{"d_model": 96, "d_expert": 32, "normalize_top_k": true, "balance_bias": false, "lr_router": 0.00121, "head_dim": 32, "init": "normal", "init_std_qkv": 0.0509, "optimizer": "soap_variant", "beta2": 0.95, "weight_decay": 0.12, "lr_head": 0.0195, "grad_clip": 2.0, "schedule": "cos"}
Below are experts of layer 3 (counted from 0) of a mixture-of-experts language model. Rows are named router (the router's row for the expert), gate (a neuron's input weights, with its number), up (a neuron's input weights, with its number) and show model dimensions 0-95. Each number is 500 + 40 x the weight over its row's rms, rounded and kept within 0 to 999. Numbers have three digits each.
After each expert's rows: a language model's description of what the expert responds to; "gets" lists some tokens that make up at least twice as much of what it gets as of all text. This comes from a sample of Wikipedia text that the model never trained on. Tokens count by the router's weight.

# expert 12
router:497402574490469485462510490480491509469518465513529461517481509518516515504505557511510522566484537453555499581537527490496517446447497501528468554514457519550496469416526502546477540515516484478493510467539533520392449473457465502602481521558449454514466499496476533481615451594527552459
gate1:480435535558495492510544548543529436495516523484489473456513524505517411476533513542508450482482514526616431541582543481506497495509463511501537566535447482563469504483605490442449523482538476515489535454495488514507544435421466446523539476536466497473479525548499482594477456502524469439
up1:483471513507502591419509544533461528573440506545485488502582475545486482468507454507467496467494493541540447479570485489474511534503395520470462514500504474525507558515579559506523550432435542512532469494457436449531476459494454509506569490446466524495470570485529406513505459481501469568
gate2:531477523453489478483457542504412481550497517498537558458471563576484420592501425482487462528506399470493500518571519529504434452496488493448497501550479557542512524471534584533476505491470495575562532505450550457504571509461555494511460517513538531537478439466512503515518547453461481515
up2:558466509551454493488435559480489556549525529584499487492508475497542557531498465517521606556500476518512468469544482513466425510449495531568533536431465423558556521475543493432537572473482526514461525448472442497473481502462528467530564503513419485466493515486530541486577508460451517470
gate3:448426488452517521539448508438520480456511498474548429405517514565469483513477505443554544504478504511479515515536553558525467502432409500521537522534406495547518471469547532560520552423473535441460477459530485464485508508507495463490502482502469568478434564541481529489553443517544442494
up3:492495497507514437484529489552478523467492487569504607524515449422537570431478555566447487504525506535461535538468481527443523557512611554471513490519578472447472503561444486514447497520481474520487486490547493503496505550511518556479558501473529535535535457431454551563542500472432514481
What it handles: Years and infobox fields
gets: "1", "2", ",", " Born", "4", "8"

# expert 23
router:531530498402538613503512534537536509452450503502430484521503587484552514503532471457521485506484511478401495458464512505506483512460456467455511451561504534505522514530495518441561479540520478519497518502509537430493493549455454440491494458502534513595574431508492488548459488447527600507
gate1:520458563497490470490525503465484457560487508494550509486530507619450469520570485507553404448512564443459529487453473557503492523495459518586525436511529545497485523499511457531474482458451483450492635503470538479497520514537499525434523489519526484503466496437476434508460433449496449493
up1:437561414532504522557462519566539521468519504508472476515461470472504522459416534504487557561469445525489451532586573459514491493522541461439458565493508495536507496476531542494480512540527504572481414488494492497531452450463531426557515524477511545476480484525587502497503592545523477442
gate2:487551555554524453472479515544564530538517533513437458431460514526422489543490560547402422509524471465587534506545493481564520498463517499499510536480493548508492497467492447472494569440527554487528507470541498532491548457550493491483473477449512450467421541405515478524519517456543474564
up2:455530470450528512563495453530425514475465487506514515536512484444503504448487518494504475412449519550468492566494434520492553505526502492474473501532511496527555453582525527457491385506438475504466457488524489442488539502487533465543518453589508557424545440493460531493505474591573528445
gate3:460526554524433502483489486520498498499519462499522475498465546544565509572517514469514538579495463487519610522523511511431452507512453467470550435543472509520465579453587525521485498507490590540485470405550462508522506478519481546540494520510524508535554514564482542509519621506480459461
up3:524466504484431506466489519499458508527504497534565488451436527485528456540538512575551487547539444461465501492529509522424495528468410607457504468525470441450514550482504539451491517524489606510516471479537481474489497504552472505467542542517519480557451489503552513510608556567554554481
What it handles: Capitalized word beginnings
gets: " El", " Al", "ra", "h", " Tra", " Ex"

# expert 3
router:503497521477496504506484545512468474478453481555541422522464589538529516451515541440544512508433598427525542491514529537459520519495479491436539442533488447543497496542576495525553499516570467478515532475576526526493484477478406486505510393526502406511494511524497453474489436449533515489
gate1:441467536490457485497474502525526510416480527536472541530500454457489546489488460432487509468521527525474588531499553568495518549397488506507542450492498488508491519479477535554495457553498490488511500462538551503545499538488563448523451518362560450613485525463524498492558497463515538557
up1:437470528517447455531474487539551526419467550522434533551464464462516533499491416422529509466516524526501574473496542554482504546413494552524536436482472478496507514479474568559502507545486483472531489471558579509535479522514577463535439510448531459573518537486520510494571455463518543539
gate2:501518437494511515507508408534526540518508486522543539519524443453526508555491580499467566532514497551438463562530503513494509466493475500481390522492532483519506456521431568555513500531433527434493506481514560472493458526564571467506462499483522572515522506518571537463596461547485575536
up2:441443485565492497445480569437548482450482472528505590449541500524468527564437507429427503413485512526505516547500512522500469542543541466537486493481498549543546475496525560550530445485474480520500526415528488579534555525532440509510467497469539547513485485562512494559553541492424502520
gate3:501533492500590515550501495577510486450525535503447512555539512521470568510509591465513530456487413495570503615527562561495488499538483494489513462581496488486493469505498482504545503459520465522511500522541503470497545431452462476540456496503482444485538514460528483527512406546617537507
up3:537577498519525536500513450531520492538520549506511494581532553512522497535474515487511507401534508438556468524516455515461560475577478504482507473580502497482475451502542523524518473461568514543577463524499492456512532485453462500539467505516458458490543495428513420503564425509604575559
What it handles: Table cells, sentence starts
gets: ".", " L", " It", "T", " T", "D"

# expert 2
router:474526543432452501480519498518574492446474479510505496512512495530522520517391513514538514534480542509480545461461540477545554474520503484564489533479506518588518399562438508374461451498503437484505492516463524546490473440491431490557463502565447424542470559492507495490515508497516474564
gate0:548537452537537498501423490450517498482521511530499481452471537518525517434498536501471522491593523512487433579483499545523572511493441501414568506467504552462503491618477493509503416531477496466499510482437560486477531461527522491482528528504502495497556516560384490469497405511495492454
up0:497508524532471487517419476485508509497500526448495485471481528469512512544578472459544467470571445428507495461576483512545523456488492495485529471433510509449506528478513504529495442507525567565484533551446431491514529522486528390499457469502505488615514459560505479471459398529566571502
gate1:469429544539465480512459517509459515503469492472509533513610493512475487444506553454500491483519525572514470561449505513572395451495516460450485504466513441516483432482500498512513488478488484550461519532567483529546473466547465507507481430479492524412468548489636477523479587491535491493
up1:521487522500521489447509500456484538499523551521399507458581475464455508516544567495505490505464535518514471548523508542545502497507521404466523564357508448446528515513500532505489459458529557564537463475428489424511517498535508421494470562493513457468528464474529542496544466481554552542
gate2:499486408565493524489369521483464521488490511482467475461478578486516424471528433519475530483568502502578388524567474545497520522510520465529471496575507535467545439446482487498487530535494506539513527520485481528492546524471508528470563495481497495420472488466446507524481557404463486508
up2:535476471506461515481410470515504435481460482423429421507509520486515507491505402485513533491496526467507439541507495498619498537514506469563516506486503587524569443523474443476455504511525443512508467500430524513491538454461423450505535439493479478516474528418487474520533481427529453545
What it handles: Space before numbers
gets: " ", "{", " ra", " But"

# expert 31
router:500496462486443506440547525525427444551425496537503533605569517484568549515422500462545532498538539532542511417445417475469475490470561488519534476538454468505505546472540521498493504524487468520491490441523498505596467470523476572456503475497441486512523461464496458522446531470455488441
gate0:487512501461470474567482421523462479572494558485502591436461497476563506519425558536543512420446513519455528526493426545490524502500550525510498497480466479471477486475497531546487460536535526472513601535435523541433479545465526519491414467535470473438438494489467473524517461440539481443
up0:434554475531466535515509483520541459489468433544519522474521444491531504599420512490558451515499510561522580472499427510482479502435522500552535487544476504492499491425520522599537482507512454445548480502500551515593444521508549502475486436535441553513508477409482479507482539509432478512
gate1:476545423507516511567450490507552541526461482468490492510543464548501493539512583575468521431517433465506435514534555467479525480542445437530469514546581599509440455594489529498484536502487570502431497499499511539479563523508469502536550565461523543519495548490505528498482545483482440524
up1:468488426499564536511486534499495531570574556509526522427464535518507530604539538530513513526486510474532566465501481492526525525445475515521463532541500436564563542476516484438486490452483559428508502467456553556466535535503429558535557551465529572464464469513482510509511509435543440465
gate2:466463570482507471494516488571537561482450471515455494532563412492494487496526496498506459478553473475558478493520514512538490445441471511451465476442551498487493470432443465574491489496439448471534549512518481441521491407497538475420448529580494412491544522498486477504485475474519612524
up2:533481466508518499492533490533542398508502487500479498477425533512468478442489468502479530450497500508559516518542461592521484495465491503395447479500486514524464530427537510506552506520526510591523470534495572527552434409477474501507490553584479477469500526442537453459484384516523486442
What it handles: Name starts in tables
gets: " |", ";", " G", " Ch", "T", "G"

# expert 57
router:546469497463616487486538484468442490532520547453513508517525583453502510433519524465525498493491539476356477490378540549548504457476542487524520497482467486503510575494495512468498510494531431530490457498505453417453509533483493473528475437521544518555478460513498479482492563574514473492
gate1:512451501470522482474546499508464553567490551493467523487512505430493557475503523482440528483536587567498489548471495465472462396514426484468454498486507465437553486612461488488461471555475483491469437450481481470487475499450436477450425513498516464539543547459560500536539440480527535556
up1:483510533543460543526487480497504445496487482527493526428448508498545471495548494507521414511485447482494517450503482503511526548471573532492530516596486591558487552406517484466548497494521459419468537474498495541493512531568522594511490460532448496480470533486446407516430537474438463438
gate2:485534429494522561445568437486452503435586489481522470484505488488564563520471498508545497499547507595507478520525500533491520514516487448562499531497542513515513528467517546481548503537437453484471417475529482484479546461491487564493526555596525552574484427510475575488451549493421511481
up2:500537437481542522466517441472457498447584483495530486467477496440554566487495497492515530544523503601532502537528482546495519508514483412514511536483506453510521526439513570485516493555481500482477411483462473488484536505442494524494538546564459580568508417533467549428465563505420541494
gate3:427503483523415475545487465504538543488498528527438478529497424529429491576417488519455491520496504463543462469537467477452501525489484528589452445543492463548434437482578520498495508462462547482564560451469463562569519466526477533537555528495535546467486510533501498481542485429538538511
up3:547481496454470523555551543408529540520497501517526487603449500454498568492461473519515475537524500575487469481569478500542496533468508502464458468555496484452493439473540492488520611567529531463440511477461481496451471442556459493461524538535438466516592488532537525462482460491558556489
What it handles: Word-initial stems
gets: " O", " it", "op", " It", " histor", " techn"

# expert 1
router:517508489495503465470479494505425608505447508470455519457461481452549531439508473466522490560473502517469501437529516524491511451491544524446523578543443490586533566472434591526501573513483504485477428493576480537508540462473495520507501410491440564468462494524527542507532542472437486524
gate1:495522552466533526554465571441484408496492428526514540553514503532530476537497472514506543487483448553468523503477558439428495528521488470504468461421481472525483526453507542505521513481537465469507492525552442602461465415544538508506517497553510467548513534452536518493517505444375565489
up1:468496489555445429546434440502488543467505421508485531488463470445426513547486485519510480504545484476503452527518583453441442466476500495517460498527508510465471453518459459539512479489488547542509508506430525463533536570443404475518527494527494576509441539474509555551598479507463453574
gate2:519484473537548465530468598467503437499558498534496491465501510479516472495535434508489527482490499484491459468534586433445527612528461486513443483508468529502538502469473579466433456482432590504452514524541551489393473414519460491524486476526476472508569495473548524507497520498449539492
up2:501491479534547438529540486546581520521515473507521480515526438526475523483510472584463547539529526387581472487517523495536459422542489523497485484465565534523456537536479462494471559459462494448477513565570506470433441491461553511506549513533579476546499490455477478492394506507538477533
gate3:471489517467426485523475412453561464495530526561438510535498556507486510488507462524525495511425456486442537502471514525463561521491474555529477518509487486574494528368485506624442489514542465552518549491568446503501550494517601523459481517520436506501519506491483471476457503471537528517
up3:457495510544556538471522363506516472489587426560478453538489509509477545511511513526544446501523543492488470500446514490501565497518458526508533549449494458463522482520564486556469536480460479480538489529478437465530484483463583508413454467468421445427556499475490472456461542534471485475
What it handles: Mid-word name pieces
gets: "am", "and", "an", "e", "a", "h"

# expert 59
router:562519548502458549443451519490523510606524521528424512495491516532538452507485446615491491450433453512492428515461468493487493460522498481444430463539554540517505483494532517486479512507521452493484443445482499523441543401476440530483583485499407533468556547480493479482482524494510521520
gate1:515439490556447504465522478469476455529559493462424561532514479558527457466497497494470514464533518503527553483495524429521499495472493495421515513537456473513543482463466518621564480579506463585552443536475473436476516460449485515505562451505466503497525550524470484405536520499554572508
up1:500527519551547507545497483454531435480469553524542613511516486448507463496546517544574470554467478497456435465502537575474510435482503529502485560481516576479490531440514493473502471375502421476461550487541534481483497452538551510515505536493435536454488525478466531479461470500557571477
gate2:524524524492504524502463534567510463573514526505566465486480523515501530519468543500511492619535513545433425463509524511457480489516443517503397496535505526445505453495592531495444499485452474537558456549507505433473424507521454496518415438436506440577450495535536505532532506485496479481
up2:493491508537529529507462480545451505497525572389528496473562489516503544556513479534542403470633535526441481519528482456466538515470390517497472489494467576473522475526586528459500534453459471510471516537506524520471464481520455501502474411502487491569495509453496530532524466532509553512
gate3:483464486495507452523532436529541472487492564489578529579492535554476441454471495497470532514545608459519515529456515493509502467538494523551469468518565474486471432584476481515473421474566487487546526605487483533514434534536485401496414520472521524500503519511448458513518449529517509486
up3:473453489517455531498500441526528553473483551448524539554513426584491483504438509502497479477536513517540555528490478421551466551545490458601516407517555481509466513503535450546559445552501517482543500551524496539547488504475496483442506524483529454481516445449400437556472458548479492476
What it handles: Table pipes and function words
gets: "|", "ing", " |", "id", "See", " in"

# expert 5
router:529493535520560465530515519550416603493513532429474504431518504513514535481486507493515493510501504503505460548545539547454514527466498510514532491447448520440534543526477527398489514515526514441477533546444552446397515545468425501573462531576567475448464508495458531498477520484480573517
gate0:552472479508486503513489446624447539522518512458470458453499529474475486494500456530462442477560487481443521500472503533490448478486491507531582502565537552468422548539509487456407545475523447517412461471485450450479523554506454486474538520485447418447509450469517456454509498492482549559
up0:550459475511487502529473445603458540489528481472468463472513530510478494522499488531452437474567480494448527490473481529494421517495494527516574508550498539461423540548525496463411523466519424522409466458493487443482520532517445512452532494493460406447535469484546441462524532488487564573
gate1:510513462479474542498407488504541438482509444506529488522480520466444451441481507484570413402427524446519478496536460447621498489485489489525515547483528549459468428439516493544445574469514454527534486504485448568521510445543560435500482511482488510524477515516490502533501527533537456460
up1:525460445575543466486546436529463560452475499554436501521515467456569532460443538537471487558486559515473488520465490483481526515492520498471489558474511523497501513531427518492554526550450596564496474457550445467503483515417548514506553463510524500472508456478480524383473557533577501501
gate2:552420551449462553457483510461488500479556467526538497525556518556569528503525522535445515538497500474438521519478561443483432524523468515517449567496497519425465484581533483504467465537511467522492441481465501475487551534445518421440509431437453430533527459539505499542567450502531496552
up2:530468504504434597445491518470487487480578445524527452528515481539530563537513451511458531489497503535477562427501522519469485512527452474556487554523520494444438515557557415494491525522458493584504444480453502504523534580489521450441551458449455480538576437541489533477516444465536487509
What it handles: Adjective-forming word pieces
gets: "ic", "al", "ical", " National", "ural", " organ"

# expert 26
router:540435528555528466404560477481493531504462542513487482517451513549481531532526456479497611556538476537551490416502473486414459457477499543494540504524455485520481464478490500549531522557479493535491474401595448475557478496482513580418500511521520531498453493512471482553499522494445537519
gate1:501542509489498463436549447531419515604459522404381546465484489575530535561503485550507485471551487478498469492511418519494490442547444525531483501462531514537529549529515467482470552478434506520486487490489513495466461527531519527495534520423505480438509462434569447467509530519523531459
up1:470502486497553530554466570538579410436502470540550441545516520484502459471522527476440532488477531475520585542532547436558530533479506445484525467582528478524481436479510554472487525506470464484500490528490523511475499558495438514543477467542485553483480505575380577530511506523463503540
gate2:473524529473540555508484470513501496443505503448541539536556520504425501507534536492509511494496422572411444551496564572542510563528449527525474491516518476546522475485545500560448547475476442499484540494473414499513591543536519546479455566476507434543501518452467499436540493449465451443
up2:482464502507553550453543510446437490495502538509484558516544506444520558450514544475512479493480508531471519531511517486531557560440594468486556534475528462512500465501475574422468525562521464582522483504489551464540456472525479438591500521534577534472510490398525428539472499559530510501
gate3:459572473548537487518462428543520476521532474481456453530539433478432419491457509573458446503545468535503536542565515430496531453550464560520472505452567539514526521524516436484426458484512510488479503529493545533542526540508453476519437536510538514453419532434505501451565533474543514522
up3:534531501525474461504467440526541472504477461514483510519563417489492435468409556538510454439513489446480496522485504519475506473549509649515454412428576498485506473555519459554497470511520436529478494493478591439499453507521483486548538486540501499516463552476524484456480475512556457489
What it handles: Foreign name endings
gets: "a", "ie", "y", "u", "r", "é"

# expert 18
router:501458528503456535484437493433477496458441488495493621456484505574563519494512541483513493517536476528596523437553514492463501536534527485456533512471488471495522507507481456485492443511488517479484447459539494493481464488475474467428490469476447467544579468430439434449575464544473606511
gate0:521525503503534485521541434489445530533515425490538500525501507491522534470474449455503544510556519510474415526425418512456532599535400546485549476490494518492532505528458565440555568501427586486473481491549447462475484480520447547430571510475483500519507478504506539448525520529457523494
up0:464508504483533593561545520569489583505517471499534453488469453541513450423462530481491549518498440542496418513498500480434487554543500544465569483497568547472449518431522533517460551526513594475501435501465509524545467488495496537527549511458537560452531522488581518470506523537478441518
gate1:490474480522482584484527510572455473505540474520545524472526580568478474528460412506566474528570417472525470459485502439502493483545425515471477482551511551482511456499466514515610497539538497404488574488523440497483539482502495566477472495514464562468470516475536452547511454473487539460
up1:468471486543461500508475549557507474509522437516556537447502562562482494481489446503589481537578395492526504459480560439488445468492423521457478482563493500469529472500486472512579510536558482407496551479535407554482528497490495562439420520489502518494472500483493462532520467494481540473
gate2:481543481469495496548475471550587462519501506471456428581527515480469401478528506550507455410491563511482498480454473530478531571483491482471467494520499493540475469552519503525499607424493472534541501501490479584561571543494519461514572479456534535498478455540449504526503474433557462496
up2:519469501555508522516509515504440564463443520496524516449535503508485568486484509442440540592442538525499523525547519447595522472505522475563545560472556547414496514392483517500478450523527554465464522493523533389459453463531516520501491499544466512500498572443534483495457479531466499468
What it handles: Line breaks in infoboxes
gets: "\n", ")\n", " ", " (", ":", ";\n"

# expert 4
router:507445549484484470485437520564490478535487497456525444502536579646536565467450463545531505560512485469520499503457545510518484445478557488439549575468519504554497455418510479529494518546530479442497516530518521480457528490474477425538514509470422495417537480485459500497550511465494556498
gate1:519505509522420486473475547357486522537519604501497549466424521515514507560527491496551515527537484568517508426512471432475452506509496506491422454481462467551530567506529502501573538513492475488484480494501539465510519544487548510459499446450451390501498530476538500519493499481454573530
up1:527507487489555498475563485452484483586512584469596577500466500557511557436483526583502448525540529530460493577490436436523460495486501532471461443586515469490507501507516512521432580501457475459479507442542485465491481524485549521521492489436525487497518534513501507504506555485435457415
gate2:516481438510452502496425483446475462426526476437438463528457527493509483420522480419517521528516544511543465484563488561505439581502518428457468451544463559584467461484465457499437533513504491523503528512480490528477513520559496472483547515502491461512492478468437592547511414476488465448
up2:476464508482495512471486517532456471416569561552507530512451505512515530559607494493520497535519545531506445482489545549464499511521492511486475562505484428477434439563522558479474473469510529531503535598478537494501586482514396537499466537550465525534475501483532508594484418478485544519
gate3:436564445538482565469524532549496546545452509511528480454532438453459456468533530449494520444475481524450462525530449531457496463560442439540457477521536514431476536533449450487516487470473558475530456437439432555546470536523530542461482457440522453534446563513498526503480495528497422508
up3:510471545459506510495540486490480455486510414517455496466544499498491512523506495416523484548531553481507511503495513431513499499489515539498498545453404443460530466523460552523473497506511467465486486476524506473504501509490598478474492566588479615492508380479411450553495515506528589438
What it handles: Comma separators
gets: ",", " and", "),", "\",", ".,", " Jer"

# expert 41
router:470511459536464458479491533458531532499432493526560565532538508486499579510508541450511446461486530488483458472431454474510462444514559526463532469551457476453503513523445483499598513505514408511490554494501536418565442456502534514432446507503474443562485469474521453499456520537530401495
gate1:493488531524507490478551449537561520493475496494553526533584448532467478556471505545529476477517487447433438513539471398482536499487459569526530486546484488441487429532524578537502550433487512559539538562517528494589426509532549512522491517587511532504511490518553463531494503511491408520
up1:490468541493488469469567482488546464497487492519525489569503427483466537568456482508550498431471516484460468522505504449486501469543514511577540552547478488530525445538498513597523425477475500568553474541557503444624443572486498521502461478558446502485498450533525462466447534486518434513
gate2:515488463517529500436430488504521498477528445463493476449491515509480473524554532436430508473459436460492539490549492512491572522449470486572496453598486508474524536480511476564482486498434539550501581531501509444511490583521419496492404495550485472463456480479533441504541465465596493537
up2:428470461472548473427398505609384482487494454517513517529469543584460478528483564507496535525479496500485507550510528515516539624494456478572552546463513460463506577496532489524490540496498520506494568478471510508462445529511481506533488487535515541466511499502539542512518560519459525456
gate3:490542428532557474450432492490399515487578528528428510453506480470489517550500569540468435487515495500481511542505444540502497495490465501473509507519480497510530545514503522400525456451414505497502478505575493493571512478514481570475478414512453503424527515452482482472530426461566474432
up3:466558444578524501458433530486369547482489589473407454424517494497469483532481514528466440517524508469510584485518487491512467555498510487486499521529512550484476533510482548425514490482429504490501485499496483568611559480533448524485512442487480544466478521449468501489486529455529521462
What it handles: Initial capital letters
gets: " M", " Th", " T", " B", " H", " R"

# expert 16
router:492502589513423506483522538553543504605465454482492480521568484542514486515524490577527415480444509519555511494440526451454536489510508539491457465511477530532530532465603558438469578491501477490495488443491497536528516496474497512488539513548450524463496607477462483560444542505507564497
gate1:432439527516495518482480548466493546444520511532520444520487517519419543458523494505436529565422488485555484491516491549539492495504566492541602499522483564467434481439532481480521472551578506560522570470493516542519520413533454495553477502520537506471475465474571413539518449524522481534
up1:448502537503504503483528566470452531452512495545491492481460531456429505428490484463449590541455503525562539469509524550508528521545563454591587517477452536480488472441471495519488436466552525574532583490503486530566525450542502496568481512476566480498495453505602493495486477473508468507
gate2:518499521583467536436483543478536508560526581505518538511476548535506528556487506530541535501492483612503480455499486480508432533579519462523441449512507574480501490516543513494505559542547517563511476444527440508513503495408447480450537456440496539501494514387484503513540527494516418491
up2:479465468487543458469496496517419531538564529585492439499563461473502470486512461553550485400468462506495452522561472498538462514488487517590514513505541528537455434441518572465518451542507532534522479510434482564535509476535472474517454500412533469503486446521549511496562602499514517506
gate3:479614502500493450472419459523478468510552501489467485473513546473507476588547513514484499403612428444448547492464515465475467516526505497496456467465481483448483539534527510485477574578478464408486548426500507452493550577504510529503515506507499507552492508442498512477496548482450520494
up3:522555485579528594554498458467482428509501532544501491485446502538529453535525454513496549481588444501509485504513502510487480482522467478438452503543489529454480514538584567506499524553440475599481507470497497580475532505469503534474536436401488570506509532480469498429517474463429482525
What it handles: Table row labels
gets: " the", " |", "|", " Total", "able", "ote"

# expert 17
router:537464466435472449508469433563491458491501493522470558591525575548540489460432485506509496492557468541545547436526495522505450465419588498473476559513475467561527545492519480527480465547499478501492516454453540497470485464461453498535533514490424492388537528476515544459558509457471546493
gate0:507507493526599539527465502515504531617461539427577448484508494531483504542482479568552481508515478414476444528489485465521517456505476484477480566539630532482506508514520444557540422509497474469495471527460463493458476462508493479498505475477459452518506557526445567444514477493455535558
up0:497491482476546485541553512486525486539426611435564464468544519519491555520464513540556475556425539505471482541489563525543479499476522525472588471525438512468454463494441513530511505514539474463480545592500448461454410498474586491543473526501509484504514511493509552454532540541474455442
gate1:506555508480496542411524551444435535553446508405539478473550481470490529588481515548495515498456458498419490531535497453501465495537471489511511443473570479461498596472518546503537537478470530491484469529482431552507452482480582455485461523510523486548484484578538466483445541521537438461
up1:510470571492443488526520535481477481486568545543511534533532551546493501437498510552485442554535541573546503489500541448521497488475521528466556523534369462592507591517550538484503481499505459474507485436486535460479442452486526553560521475485473504463529443494468542501511541504497607514
gate2:504524442509464526445424509584459528462500547545545514458526495487500454506514414517513571483440410474540466484505501516449516460513506461605505420531478534468507484527495441495544539513549503439488454503486507494511475538530495581473484444404474505501474563494542541530490538475426483553
up2:494505594511476489501590521417545454492515545516482506519468507500474513532510598496421426486535589529496525479542482479465490615496476548459513515490474462521483546520544581430511553506417517550525532500506480483550562497496555530484512499524547468536507430477466473526476456505535492460
What it handles: Commas after names/dates
gets: ",", " and", "),", " –", "',", " &"

# expert 42
router:535492457535391448458482551509474528466432496488460570501555523469550561461513500417534533510497520482534479502500454515439495529560613484479487544545437560493518470517527498423496506533478486495479475457486513470487504512528540483479443489532434458440534511448492507525416549494568526568
gate0:497507443477545467507623484573437535506573534557456515549528471539503426496541520541460531455423562504446481498481483440497500483542474560472433494495541580440495513396528522452496534518510508495501511528493462512537434536480538471471507445545543491494543485519452536537494527535480528549
up0:456499480508596507535439541490554546478524483429506525469444513435523445452459470500521500520522507448539480555531523543568540477448489478465471486499488494520539510415441488493462422503549478498481555509459446523500512462533481403512445500572514596483486434508494544516432549512559533519
gate1:547499525543455570469517521514467472506447489539512496484576445463494457588479471512524507495480543473530591500489503428473398473468516407520487516592514540483503491462505565423535480511474494534433441542456438476522524530471534553464493483490437535482483516448495481544429515515518491562
up1:504432537521524416522444514404491544531442474423429523512490509457555553489540493451521509500503477463508495487521503486505477513488462392474473460458501456522466432505471517454453466469500550486505506503551562464525435470460465455571532544473544450465469422531494547529467504458435518436
gate2:568443553507520515493474539554465501539508528449478550522474537504488436496544541534497524520516453513462479598519532513456527484560505514525537495438514511500510542503489383485483498520542608416537535484410542475470540463477530545495500559570496547440492543452482512497453518512517442437
up2:447545439540451466482508461444547485459489450549525457477519478513509568506454492474496522443511529527521518386493480501537417501448490501492469493529492501540476454509458635504522477482478415588458479505590450560514462538523460482531500484445491467555513481557527517491528472473493546523
What it handles: Mid-word pieces, taxonomy infoboxes
gets: " ", "ud", "p", "2", "ar", "r"

# expert 30
router:501496476511464509471527508502453468498455487497435497475494499496506456424507446455527551495552594450530543470533520444498454423552435538479457516483431434615494418520509504582512524484544455519492518555538508541441488476496502555483470440500495523477478449527553532542527485406508522478
gate1:486514526392510456555497476560513486507459491469563479485528502511491569542490536499512442469490468458397380496564519423495435469441525459560480489464493534527482515468443468452388488492569468493537506475492518501510494555512568507475531494488439536529505535489449506515440483500490472493
up1:534476488438442500447427478533496488575464465495446494502431438529504523471467458512529470523536487480493482471497520410493432474433480499530456487520492531542503531464510456473486506508500413521447442507484524562514546552482512540465591487440372473528464572429472483482458484487461490506
gate2:514544580541467472487489517529529574509558529440581490547513522539482469482564456521484488478476522532478533513503499539460463496481499516431486493490489527493480499505559517472560489444451488417532487508523494522506472525520614451570521445455471471495531444541608500460455576503598459496
up2:516487483435470498552498542521422486509529505449517514462501535544490507464453523494459527570511514504462432510501518478465391467495501522453464543519462437527528487534525394496381465501564464521477502480516501475496467440462545577550473501506467491470475512500617538568493557503499499450
gate3:461500472469528567557522467463537523531465456555530459532499513435443494541433593560448393425468501490487537473527467491481532541438543472516537484488543503464474520436453485514581472505435500490532534511500465466557430467545508509447491524543520438493551515488423501448471495525487541493
up3:472532488512485530577503471453518572508522440510514455552466526450491430550424531564474484592491521518505538476574524487428580525553514503531530531534489504484462513448474527504531486542444498530484540496494499542509465440493512544606509526551444461509472560486607479505489557513453528513
What it handles: Periods after initials
gets: ".", "\"", ").", "ud", ")", "old"